From a checkpoint of a small mixture-of-experts model trained on Wikipedia.
Experts: 64 experts in each of 12 layers, 64 SwiGLU neurons an expert, 4 picks a token, a softmax router.
Below are experts of layer 7 (counted from 0) of a mixture-of-experts language model. Rows are named gate (a neuron's input weights, with its number), up (a neuron's input weights, with its number) and show model dimensions 192-223. Each number is 128 + 24 x the weight over its row's rms, rounded and kept within 0 to 255. Numbers have three digits each.
Before each expert's rows: "mostly gets" lists some tokens that are sent to it at least half of the time. This comes from a sample of Wikipedia text that the model never trained on.

# expert 22
mostly gets: "|", "career", "County", "Country", "University", "History"
gate0:152139144124112155125153151148123122152118125098135103091125151122107118120109161138165139131146
up0:120135115101117141137123137119125119141143090073112101133116115142101122147115108138156104111129
gate1:147134084158143161126090160129139163129147167133182155145144148176068114118073158145131115121143
up1:102165138135104134092125107145138157152150106148124116140167126098144143099119167116081118146146
gate2:137152138136155109147124119089214133111127152163137083157139152129145103118159177144140117147153
up2:159138078111149132097134137113169123107170139151183141152101176175123075103166160155109143123155
gate3:132122162126140158124121121133127142089148152122161091154113135146167126161126099139114104148138
up3:130136137127134176148134134102140114112144117143091094132123122116158159177121125097156155141119
gate4:120108117146117110106145089084120075139117095117063149132154131145136140129158116133146106137194
up4:115166122100120121133120154165152184111145148150178122143079124154097128130088127144123123127075
gate5:153145083095137142117135139082147138126095144152111165081110102128143153157155126079154132184091
up5:128118135132146073152091122135098121094157150136134099126114120159108134091132120153105118107134
gate6:122163190124105125156122109115117126134160097129123103120111153140169115130151109150158156110132
up6:145143090120118130098160108132171126110135140128084109136180138127109183123119103162097201129083
gate7:167185154133100117159117149131144130052127144116126110079089095133147131136143139106133133116145
up7:135108127136121097162095147120145166083064106087133167133151104174162122122166072107107134120125
gate8:094171121156119118109160129174141127142178155113158114126130143137107113132102129136091094144137
up8:192118127092095125114148084127164136104104122166091162089139097137128143107167126118150143136107
gate9:142130141125141163112159148171095139174169107170124096122133148100082181118112105088162152117147
up9:182090098130128155107144159146053116156172115157133151100135104119087152174107154091158128199141
gate10:140149137126119148105152137133139156138139105161122128181110077091146100158154134110112146120147
up10:115100169146125142134109152098080111103097149128150154115174182143091133157094097168144116144111
gate11:149102108131089122124161080124107155117114156135126120128136114107142124111142111153143099128121
up11:126135106119133162145123094139133142149139109137107137116126113105105117142162124104123097137103
gate12:116129127083117115134128117087131121160098115128122105163122096111148097162141148141133108102107
up12:119176136147126150107126119141096160091177124151093148142093109168110162111146140125136162155105
gate13:135152112149109125136126157125116188158147146158146146103099111113128114137168128136139128162128
up13:146130139175142132134160111133121065158123113140122117131132117136106109110128147152090127168132

# expert 54
mostly gets: "Col", "Succeeded ", "whether ", "car", "Can", "Authority"
gate0:126108119141110101154117141082149166104140131109121158097134114146092129148158153161142127119123
up0:150145105106128141095108101142131078159117127163127139147099104129160105133111114071139148129123
gate1:121107158120104106089100146107108146104118167128128136131081114106130140092069118157114149135122
up1:132103101131175116153139119149116068148135122135153138134163118120148153146173150104149135118147
gate2:121142106070122141136122134137158162122116123132171135147171153116165138122139108157140154121163
up2:086125150079103149140127115117173137129122113097192111153154129124153152150124091160135128130163
gate3:150118122145069100142125127144141147126123155134150123100178132111131107180156129154123130143135
up3:106126121101158141138138153125143102114119099115127129167134106139129143082098146116144104138141
gate4:146110136134131129143117106132111107127121142164160109085150150091134138125110169115157122119140
up4:107119099121144125155109129151119093135112115099103166128132171146119121153147124095074116115133
gate5:130123120129093120109095151118091120129144174143119142089137135118177113138111134119076114111183
up5:149146083149145119114152130122154147189094082147107145109162103135071115134105126145127111097100
gate6:104153093149146150137122155119127115155094123135116142125107144176120129137104140122142137142075
up6:091143120129114127131155148109107124159107155161102170080119089126117097130150080099173134088112
gate7:125166157173138101115149145152138139126134113131134106147155143146132123119128104131184136102139
up7:083166168133086183084153120162138108127136112060130139144153185123129132137140146148146090154147
gate8:119114075158132132113091107118139143162144148151125151162111118146106154141150129103134077115138
up8:121140155115162147141134152161132117113104120096128115129175153098112123149132141168117153101133
gate9:097158154112133126135143147095125129085182154140109099148052127126114105155138125146136118129133
up9:125133123135175115110156123163160147188104138093113159135131139110078147129104107130130121112049
gate10:168119176117150118106169123157139120103110112115118112104100123160095158126083132099122135167158
up10:099120151131136153118143163138121116141153142124097095139099107109143073134189177153141147121116
gate11:140112078187099110121135136142130084168168132118148152092151111137099124149121149128111145156152
up11:141138070140098119136080136128103106146116147181149141092141106141079093126114158108111111120147
gate12:130141081121138115157137164155117156132088126123100125122164098126098089161118091108161113161133
up12:101126108115139121155120167213132134100078120144108099145136120116112103143142116130138166161110
gate13:131161121142116109115157117135129124114133151116176117119159085117118125161088114168135156152132
up13:115075133095129148139104141079126130119127088125081151157103154119134105113135118126083136096126

# expert 20
mostly gets: "tion", "ation", "time", "season", "present", "However"
gate0:143114077138149147094121128153144152111135119145170092127136106135156103168160152064172129112121
up0:113148122162106130114136136124132117125115112106102153120102184163161124122136083152096104140105
gate1:168156148126154138118170164157079129122133134100093155116119146174111146137125119134117120159121
up1:128174118128187123130139122172167132138120101103138113157132125123119131192080112114087140153138
gate2:094166133127120171125113129132134121119130141131144098106125106145102127177097089110166133098114
up2:130113094139124155093087187126127130148121135125150127118145109178121113135110111143134103144118
gate3:137118101116134119144094135157124137134145134109129137082152125120169100127180140160139161115113
up3:117138109117139148115128124133112132125083151120122134152127145129091134135084126102089090167129
gate4:170126089171166138085092151099143124120104133155171157094161133123164159150125130111139158096084
up4:098133106099140101121108105170154181099109135115124106157125112127153104092120114126059110129159
gate5:122105173126147161135127125118138131138118154101137163112131116105117163118167154115073111111170
up5:139091117115143110112170090122090142160096150134132156156153172132147124139129162125154107164126
gate6:136140136170125115142148158108164131148122133106095089126110115074130127164128143093147105161100
up6:120145140118145156128148137152110093138118131116139098078124121155087136117137110150129079146134
gate7:177091115135144141127142102110103120133151154193103116186131095125167095111108112101149099147164
up7:149108135132134158159133117093105147148128136106095117137158109093136147142120122163172130111134
gate8:132139110157099101131117127147161099113124144137148135120150130152139157127140129166127104166160
up8:141106094156149143131126137129157121079143170164142158120125118138123185136168118146142089161170
gate9:128112150164119131119114112137104175172103155098162161145110131130165138148081131143162060085085
up9:136127107100156094101141133107133131111117124169108148126135153141155149094142152121142134111133
gate10:131136109130138155112105156119142093120086129106164155134103149110123188172130138119130111131109
up10:154150111147138147114127134139112067135092148077178192157123136118120173177139142118161111146113
gate11:162091123138163153137143145127110106111144105131117099145124125127104148096103141160114155165153
up11:161157126154143151152128118106119110106125120135159105130123090120130147105103121127108137173130
gate12:115139098127104115081106150146158117127141121129158085142157117148102121145149132148149095132136
up12:114121152083149164175156097121127149117134138135099138087113128105172144119115102093116137127125
gate13:072150131124131140101107127133144154086111118109157135140133148139131108157120126133132127099141
up13:157112137086130132150180152132105086118140112110119183121116131144146151126176156103094126118071

# expert 47
mostly gets: "%; ", "): ", "riv", "—; ", "{\\", "frac"
gate0:137119162123147153103175091146152125149114165107142145140143111117137128125186139111138164166151
up0:141121151161105141127144141108149116145086187121147114123144088094135124118156119094136145151162
gate1:099127108094109166119122140071075140140139154127117098124140129133142130152153136107146134157150
up1:101157105090102141161114122090073124149130134150133109142135119153139096098144076145139143167153
gate2:156130096140115150146123152127139140137082125153119090123138168136124117144131097111161167123144
up2:150132103104113142134100130121106106097082096129089119130149119129078121158160159123100144068100
gate3:132119089132161118140117138145139154137121122094175174127155152156145107091108080123128159135129
up3:098155157154150132107148141102084083091152124082114135141093125093128162111128105152106133107135
gate4:141136173113121120120174150066130129141172089173131118141123136137114125126137089114152124111129
up4:118096103145123113145109140177166128154127131093135150125116154127116146131110143107080132131086
gate5:128096137140153096119175147133135132128125104153147125130098120099087106117131149135170107126158
up5:137116157125163076125164164124138139109124124146146116135093115112115121082134155134170104124149
gate6:110124177148172132125087152132087145128119159149125125124101160138100163145133171136146105155121
up6:121133093133075137087102143141125150129121139118122154137131121108120143109087118133162107111143
gate7:133156183142119130170094112111141114140109126123176104139157120135121130139114162135137151157148
up7:116128089123122154124172157127134077101158112131120138116103114105132111149127124106155163077129
gate8:147127138139156141147094138163102120188105146133128136117102115152116157100103139110118134147158
up8:129108147131192152119119141095113159158165107111169131153154155130100081133089098150111117143127
gate9:176146110145163133122116178093096154161102166130130147116164056152121101124138101117141122092167
up9:128104097112120160146154078172124115108111073099090129159135140112109151089138110143144138156102
gate10:132110142099171134140146146127113112113109113114050141106101138073152100137141137098128129085100
up10:188111114203137161129145134167099090129140116146118141131157128131141158103105138135203160154112
gate11:121113123133110140153138167152121134135102121086202133152125187143122131110114147151127145138093
up11:095125129150161119149133129118146149131122130122166098146074137111094126129111168126134103091116
gate12:155134190150135123105157117100131094117154130131124102095161103145096134126130174135158138131142
up12:139135134133116137122189121098108130127104154147086114129138065146168125116093137115146162138114
gate13:154118185110161129149112158116111097113153151136151128117101119086135111145113146164129122101159
up13:168111138129143138113139109099132148139154157152169115106131090096151108150136102126146122119119

# expert 4
mostly gets: "—; ", " ", "rec", "Votes ", "Goals ", "±% "
gate0:152125126114137126068129123137097099127088125113149185153151121155134113150182112095137144133165
up0:129162132113155138126150129117127160141114136125110108123138115095130109136094135128156148120133
gate1:157078139149130149092153113139148087103148163130103128154108098101149114136150122099138147129125
up1:122106164126159113136146112103102147141122150162100105148098145096180136155162164134155147103121
gate2:129094135114124073158083115124141160162086136151142126120164154138126123084172158131148153084114
up2:119129125127095130111116164120121146122151134134148103110122117182119104167154103111114103096106
gate3:135175117135109150100151121118177099132116198079162132126111144143129109148130075168121113137119
up3:150113120140109152095109128145126171143142100182126111095149151118096122092074131123130139135097
gate4:179120139103148142089114104100109108123163152139099125109134081140131069151128157089106117124136
up4:157156118127099142156146107112106133152113127099140120112094140141117158124113137187145118173108
gate5:157165109129112134124088145104165131146149080124125150117108137132115149128094142137182105096070
up5:155121154135153111123098109067132131119103121091122129124106129089179110147151128131116116146144
gate6:118177120148151125125179157109158134111183123112128108145155108131132133124189161136120140119099
up6:099130097158143083070132116175142107138097136166149091134144164135124119145101145149126075114105
gate7:146179109119109145144153138103120059161137155119076130157157103103139130133089120127165119119121
up7:114106120100150119150136135128149174096128092137138099162109136172108128076152148096094138104121
gate8:143163112091135120154105144078078127095147146132140087115144127142146126165133127123125162103113
up8:133103137102133133160120144135081156091128152190150153120084100102129147114124110139152116122136
gate9:107135118161129129144084164101112112133094130110114148132132162174139127190146147125118170096076
up9:132136131109114118139135136120118157093105137172139115112107079124086135121095154146160133134120
gate10:137162098110097114138119132143163142134147110108164113114116147118110142128099155161109144157135
up10:121094127117114149126098140113109136143133173120101088091126077145134105111158146111195149093099
gate11:134102097140149110153174152164174158124117141116121141129109118144139187103163132142079137136113
up11:116118131173099114111078120098143142121102128097115128142122157157128157126113122162134108096114
gate12:106132140125104163122101159091115073132163159114158126170093092139116125136129126136125159111121
up12:150129115115131101158158138160090151154118090164103138129136141107116121160126127149080130102176
gate13:130150120142156136130158123117096087121123162157132156112126145141174105125104172101146145148167
up13:125153109140120084130140094123128113164142149140125125107083088077074116114148146144110124171105

# expert 32
mostly gets: "km ", "Preceded ", "Succeeded ", "Candidate ", "Genus", "Species"
gate0:094130178141138086101158105144148066171132150080156088098127164145135089132153099160129120130114
up0:143138110135094098110191136126144085129103148117131128162143110125133118098166110143162101160093
gate1:134132140094105122133189133085125176155154148151150103092147136095098141153091110162137146102162
up1:154113098162154142146108117116106065115132129091129158123143077144071111099133122126139144141074
gate2:179138067094164125143139135087145123124117136130130122145112121088146124139160171099106118094074
up2:101133171125139103116180134150153133149156112099102113123133143113168083127095128138170136182138
gate3:148161124101135108101131116104143095101148161099117147075102151115127124124147121168111170121132
up3:095077165152104093150109151141143131113120069113095115172127101100112108133156122147117096132104
gate4:156140127116142111087138117101131117126180122111117135129139151173104106131129123163096160176088
up4:116102110116121125156142150106100141128103143154127109146142110087127167095144127069093122124146
gate5:168164168146132175083123158074130139139102106150105141110126174135129130123135140112152167144148
up5:141135092105116092138122123161144142129103164089123158148145154166149137142131161151123104155138
gate6:106149144118120153115161106099117162101108119152121120158127139134106122149156084108153157146113
up6:146136131133132141142120143177136110175179172179144107107157127153171177092081103123140150160142
gate7:151129068138108115159137138159098082124158144134140140133099124107125094155145122140128163108146
up7:131115082133123134099144126177101081093153106145108138124139111115120123135168125109157174104139
gate8:157118143134090165128124081161131126155113154140156143133120107141168108166166103125109145117128
up8:138141146150107170143144141126133118159118095119148139144104134114123153111161090153122143085134
gate9:095140136136091181134147168092125111140124121147147151139129091092129150146179168171181085130148
up9:125100118105115088116136105131092109186171144154103113104181169137095147141128113138124094134142
gate10:094126125155114120093178117147127119109147135165143134130117109116144113130118113158134105169131
up10:139103113100118135149101147104082107123092149116110139133117116165097153130154142106106142155121
gate11:109118090159097129105128123078072153140140114120131122056166150141126129146096146148141132141129
up11:130124125077168113097137153168166090155119175126175169159123130095113134091144090156130172103131
gate12:147159115139143141108101162102128099134125181170154098174157092172177141141155158152138137179117
up12:071146130129146108154114152133128114142140076104113144107138131103098144133131107098115149096116
gate13:147093151160117112138121139124148116138117187124178133121131140129115139150102152129152133137124
up13:154147140127144161121109137113173147119091162170128170125118124126113129086166145141102120173086

# expert 46
mostly gets: "Mar", "Car", "Har", "Ar", "Bar", "Ab"
gate0:109114140138105176142154177144161102150133129075124082113143148165135106140121086100162148113144
up0:146169083130132091098117115140082117160167131163108139166163115118123075135091206136123119135077
gate1:169119122120097163164098145086156106137164128117186118114142159075102122117092143162106115106136
up1:087140091150167107076132103182120134140115160142083155151144113155129155161153144117146130160139
gate2:142112110128142171112109156115099109139146112148088108104176129100139128149161136167150120101156
up2:133115124108112063101168129112125148126119137124148124144089128159118148141099084145098133168124
gate3:117121165165135154137109145151124128141108177109129168139102123084108151155119089080135150135163
up3:165121141167115140132137163161151163140141216083135168147119113104138161153114082074129129085172
gate4:145120143136124106137143133150108104131135167143131146135116085134112156146167092142076113137137
up4:131141115110136166123129148122146161150131114121107113143133142143145086117110157123209107125116
gate5:123158130147159098113104118132123161131131120116137109110108117092147121169141130110077125087122
up5:115114155108092162095157117120140124136092108157109121136151140112118118115140138108160162172148
gate6:108149128124168148101126106129109072140148145128154141151124102121125138095182148140093151170106
up6:113137120130156137149159128143097128119116134150108166138133142155131108141110128104143135145082
gate7:094142117070127168117128102113113143118164120130174149119081113108159110113096113157111102144117
up7:147147138081111136124132131118092139140174146103146154125103129139145120106110127121166089162126
gate8:131136138113154104164113113150112179118090142150105133114142139087098153102077148151107104123147
up8:153112115133115135066128138122127135126149113133115115185109130162192147124164106116109135157128
gate9:091122123107105112152093155154132119133134172156132117087158165161113198100136113150123133115138
up9:158114101127131130086156110162146179144134135112110102096118166100117160153097127132106168167142
gate10:111149099163113098124108114100118117146157108129123139184119088108087107100168132115110127117120
up10:145115119133091149140109140123147083137120131151150120081126160101145168165121130133117124130137
gate11:091107147115157117093146172109121173150119151124156141142139162143102139131105103136155161133162
up11:100149128170131099109162160100133135137115116114116118058116110111139115101149108063088138152116
gate12:139144148157139112102075116110147154080132134117110140135182117158126149110179153132084136131117
up12:129153138145124103092085146131159139104158125119123125125164124134147118107183147095089117129125
gate13:100097129149122124120100099175105140102106134130109135105106128139089132152135141200102128140129
up13:167150130110147129130180141066143112142135121133112126177163099135139116111114122086137087133149

# expert 33
mostly gets: "Dr", "Tr", "Par", "Car", "Mon", "An"
gate0:099118140061113116140135182128138137145122110159099133164087110089143165117114130107085127091132
up0:126139167164136102124081176131066080134111133147104100126053099152123120124164127113077116123126
gate1:129146122166129144142136129160151093087136145101123092110101135116133150106119107160091153131167
up1:119126158098118143128133110088131145165116141119135142146140188127143097125106144126132144084080
gate2:111133146158138130081106155128095140139145169114145147123137113193106154128128114161166113128145
up2:099125102130135117085126181142104129115115168128129181113142124165133145121135124120158153149194
gate3:142155158141136144166145142140132143098162130147100110112179100122107172133128086138088110103130
up3:118116118145161098178145130172109113135158111137114119088151176081121139119090136151143142132143
gate4:155118146130074138126126113108106102118117152132115115111154171136100120172106163159161132159107
up4:101144120128145109127120136152151153128137097122105137134127091109147142096159101095136115113145
gate5:136130166076094118113146161136110167148156129133125123128119118137152145111157107133184154083125
up5:101133124071109110123134182116113135147124129123114114139116135136175141113143111154184166094151
gate6:127128141101108188105101119095093164148120124149145108115126100123168142182101103097110093143132
up6:123161084120118172150100092135119132179149174121125103161155116123121120092117091097125135167114
gate7:119115132107126123110111119130160127114144181070117127124132151126148126109127134115086135130121
up7:113152130127114151146170105114137108184094082194136134126142099129098135115126143153139099127096
gate8:152137085146117176132110135131104108126148128146127127131109179156139130164131152106100139143129
up8:104132186126125137100127135065166145118149122094149170130151079124112102151127132125119150114116
gate9:113132156142150168144142140113140089156141093135081124155127112104163107101135129114095145105092
up9:166140140141118146101158151141116134095157158109150145091096138096168143124156101157156119123154
gate10:152097077137102152153156143149163087133123101122150136133137172123150109195132156126155132109128
up10:104170107164130147121112154177106144101132157130127115143119111113150138186168126131089140123159
gate11:152103100125143147132172078138161116148123118120075120110138153118137097132184133055090084161140
up11:115117121051108122137117113117119119141144117124137108136117107109101170139134131157134129141160
gate12:142107141117112129121152126146134110153150132144147151143133110143116159092131146123133103126109
up12:134110159133109120115151132178156123168127141151116118149129106109114178107120112104114125107112
gate13:168106168135126145100099116119075149124174130099137147156125113100156110176152112144062122118149
up13:160103136121144128090105091143114126084151144117127083174120121067151132140148116087073140138095

# expert 60
mostly gets: "|", ")", "=", ";", ").", "\""
gate0:176142148130117148151123126122169149146106147161123142124156124139117149125120151183144128128077
up0:107124156149154113151138124130161158103163142128097107121117099140135168149112121150092159120085
gate1:135155166120143070161146097141135119103099141142134116099142112142127110149075114089154135121142
up1:134154106175093148095138158151137153106126164129119164117082121120095143102093126131150114173137
gate2:111162144120075152146122121116152155128184182101106123139106126128106168134135153157132151124183
up2:097148131118111162107117094108143109172171120093145136113133090135112153109155138164112163124163
gate3:132156117127121118141137111116138115140104124136151116097110095161117154070147118169130152123112
up3:135132135151119115114135123118158161129139097124086123156123102110114141150112128090106147114121
gate4:115156155128184099116138119125120116132126108173106095157108113136115121131135113109141157109128
up4:127150143148157133115135134104097134103149114158130062172111132119113111138132103098144119118125
gate5:178122143115122146094159160096144185138127118146114133144134112106131132126187119124130134140164
up5:132130134110180135117144129121123119138105164119115148118132101102146116133134114089104115117112
gate6:125133105159084145115123135128134143130143141125108110139150141148131134195121100100115148104143
up6:117145141132080134187153114125158136127162112124118106148106140144166152141145115153116122138148
gate7:121128102131112150132138091098168106117130144128129167146103130097112099117150150135172136148106
up7:120115137121129117123131111141183125130082149121124139094111145086115141138175174101135097165104
gate8:135128107146120134128139150128154152185116121089148123110131132141134082145150137141120139155133
up8:150135126141133110131111127131116112099182156123115167117110107121115142103161125072112158120125
gate9:106122104101131128142098125161130100148130157100127092122152137109172090110133154099110146137144
up9:131133123121128126134099099128153132144133117115148162129084166143115123162119117095134153093064
gate10:099123159086169116154093110109147112148121152093148122137135137162155131109161155126131126128124
up10:100121142126168115168101127107135137132106117125165139144137150158159143136126138138120125144122
gate11:136140125127083145140139157150123130111107146126133139112173152140124077131100128061114148124126
up11:142144152120078136129119163158133108103138142151117102128145160117165109126111135072140153135147
gate12:092152122109112103137105118164101184137154133135103131121116111133114111159111101076104146141131
up12:160103118144142183130121131130128091134119100133151131164130153152160153119138163145153132122145
gate13:115100099109133147105138111128134097142086104165126132121147126129108133136132132121176087153084
up13:138115132144103147151093095137100168139101120086150172086128122132143156109142141149102176110149

# expert 12
mostly gets: "president ", "director ", "President ", "Binomial ", "footballer ", "Minister "
gate0:129128099124094149133106146114141130149121088136132148131110100148118092137108124146148107170160
up0:107120148186137102156173130141085141151157137123145085138154145135123124086137109105098174116100
gate1:136144100094145109151125119150134123138164122112116100126123117119143149155164133143127167152149
up1:157179165115123136083151166135125141109118151109142162115109068139122175082102127119158090132102
gate2:107110105124152151124135113108128133137126120108131124097101084141150111129167168134150112097126
up2:118146141121157117115099124104134170154117171139142131123122099122113122158127145150120099103153
gate3:112113140136148164131145133097129092097084118180127119121111152164112115134216124137135151095096
up3:118121098131136116138092120147142136125124118100138115154140087109122121137089134109149103191140
gate4:164119091158136129127119160118100133131104129181120124108135128144153114120163143156156133128158
up4:139094101133116152131122118141175114128150178141124125139150096142182127098170104115159160101133
gate5:133178118110104151115155147146156104097152183125107112144128121152121105119136131131132151123154
up5:121131148085048137130128128101090147143117118113132069125109104109123157182157125141152107138129
gate6:162130132130160107127109131106145101134094130105113124122147078115115108105168073107133121119089
up6:121091108128115141186136140126149129143136104117150104122171132127124149154151111125133133141167
gate7:108109131125115106139111133127147150135095106148140125147126128096111173136124123079162125159124
up7:147117115122078122144137163096090143101173145111091126096125105144159130088132135138157123138110
gate8:105134140132118177112109136112117112146107177102128068118123131129148191146117166113117130045135
up8:092137174145101121155145141111144123143120141073137140140129134116152102085154137142125163120148
gate9:114153120075156152139099128111130125094156122165145118133101137135123096102150170112108124089155
up9:128148122095143162104123124086154114135154120145145097110118134133107086092153136097116144066145
gate10:127126153141135186099152153114128142107171142158154136110122117129123127146133122147103138117091
up10:152137137134125163143169134124127134145152134141124125094152090103127117095130189142122160123109
gate11:167121130127106167160087153152161124088109135135120165157101101127105083139162091126145139120128
up11:140085099128126153141149107126102053124153109092104143116093092094143102115106141133127135133110
gate12:100153143089111166125125131110145117144124112147102157146121143115104138185165136121131164103147
up12:176149141140135145135113126139136092105148106090178128109101117140122116130119097145147105115087
gate13:124130139073125100176114168093102091107126157163110184154108128145103135149133146154146110087135
up13:132191130131066114137162160156138140131144147105142136114120136184108098160117120147114086120081

# expert 43
mostly gets: "—; ", "%; ", "|---|---|---|---|---|", "ISBN ", "}{", "JPL "
gate0:132117116161091132172149104131128174110118125150151115115113114139162127149152144150179122136125
up0:111143133098094103101127121128145108113138090139105159112146114106094117139115128133100112124141
gate1:133140113164093166164114142127173159147112095147132150097142088150135105100103160114109151128141
up1:136130112176082185148157133154126153159124110137134129122154108122120137149107140118117137124110
gate2:146150152153089156107129109138134116111148114115153151140155174114132147134130116113102142116123
up2:151142138147165146156081141104115100127084104120153135071124122122133135134124137131120109148135
gate3:145117174102157145144126140143127113109119124140118117102128123130102148104126118122132108082136
up3:167121108087120125117115132140118125144088134132086128121163114128130105112128108108147126067161
gate4:140155126165157096122151159149084186119130122130120150141113119116134144145129139136178125147128
up4:125092119109119145118112109125157119166124155131137079137123151150113089148125110131098102094129
gate5:138105156112115127144158155122088104111129154133156150161113074095090115160149135114121148136110
up5:115094147124120126159081110103094102159106138078137142098145150136099127130140143121141126093127
gate6:110133091092133150167121117117124139137118143106132147110151128134108131119116118188110144149130
up6:100142135124136121112167137124170122133126125114125119128109099106104114133123110137093139093132
gate7:120105146136090118101134111153161121147141090114120130136144128096165114086170125148152140165108
up7:108151082087195098110122099098143121104134139104127144147123158142104091164081142146086091075095
gate8:184098128118122166145096116099164151115125124119096096098114142185132117172168107082110152129147
up8:114126134125127143092128160121118092130101112113162136147167101098110134111105158152147118108149
gate9:154170106121085190104175159160165131125118139112109162124138152145128116154131057141113113136125
up9:129156111121158166119145157177113128078140170126125122161137152169154137142158101120115121125102
gate10:130077108121110162125162182139108126142087126091110115127149126108130145132134137151137127109171
up10:103145135138110138149149147132166152134078112144140102161132121114144129125126093122136129161110
gate11:174142132126134093167118098120114104122132172119104104141104168183116153148121127131118104095111
up11:123113145156113108097161085098169163171141094120167135107120090157122124162125095135155130125145
gate12:126130120157114106135131117114111141118177130107140159104112126136110134114128150117171144125125
up12:129112099171114167145120128187137150112116166153148106142135115113088218137134169122119164189116
gate13:120132134107117163104116142110102120135114117107083112103122119164168077117101088140111113138145
up13:154154122139142088158163122164110115149135140110158147159148147102091170145118116109141115140115

# expert 35
mostly gets: "The ", "the ", "and ", "& ", "Its ", "An "
gate0:131125101112117110126142130144141124120110126100148070157171141103149160116100152128116129170162
up0:084172130137120122090140110179129136114148146090099105142115110161154157129107098132165121141117
gate1:133128122120123108108110159122136183080140116106141135112118108127120155106125094140124092166122
up1:130149129122116089181136113137122102154133165178091129134132119138149150151124144127155151148152
gate2:146069133141141099158146101135164189141132145103137112099166118104124142159081135145108153153119
up2:144147139103163098127133175120097110129163125116128083115112167185137134170142126152125143138142
gate3:133087116137149102185110154103139099125134183121099155112098133109114102112156128095147166080137
up3:143153154116119152147130153125153098178117104187097131128162086105094159124146139118124118149163
gate4:139136144107169138119129149157114152167138139121124110139076132104131118108091123164148061133165
up4:104084116131095134145110129121124151112118142112110129119106118122122158134135124103184131074116
gate5:136133107122157146105118123110105118160117139088174154172120111098135140156170105105129121128105
up5:142125115121162124097136150155107153119130160153143155145124120069101148165112133106134104150116
gate6:143098114097107119127108116158119123125151158112103134131171097190118149157150140125132105163130
up6:161118138141138117139124134138143130120148096105146148143143133151082155158145126137092069127135
gate7:116117083105124151143113147122139109153124143107149116150144111137109075108145115132118093112106
up7:120096110092164113128078167122098151115133104122169124136164165129155127141158131112093167117134
gate8:124118116153131102137083129168157132139142114106157104146129153124111137088108129139080143142128
up8:172147190109173133130153100087100154084133115137161150091119141164160126145134138141154134095113
gate9:139126121144076170100124103162132149140140124142142123159179152119131133118108137156108162132124
up9:141141103127103130118154113121142158124100086115127095203111136137131133122100101057077136125131
gate10:140121123161089112108135142134137135137157163176123150111103066097097117118143130123109108096140
up10:138135105101098132125117129113142132170150100118114117094153135116123107121125120143137109106109
gate11:120147154136125118112165150131111148089119087127094161173138118139142132147114132085109133137066
up11:119112117114135139146107108125118147131126116175154101167137120118120201124143156135196130096129
gate12:117081148126169160158116145119106138150163134074127161129117138102146125114079082125099111129176
up12:121111169117160130165110133144070132110149128058121117124109161127124129134120106108078109082205
gate13:108124110150095114170120139134114118106114119164173131138147090067126118088114112096126117118123
up13:083139150149099099166106165137120114108134053112136094107131138150115121153120121089113108117137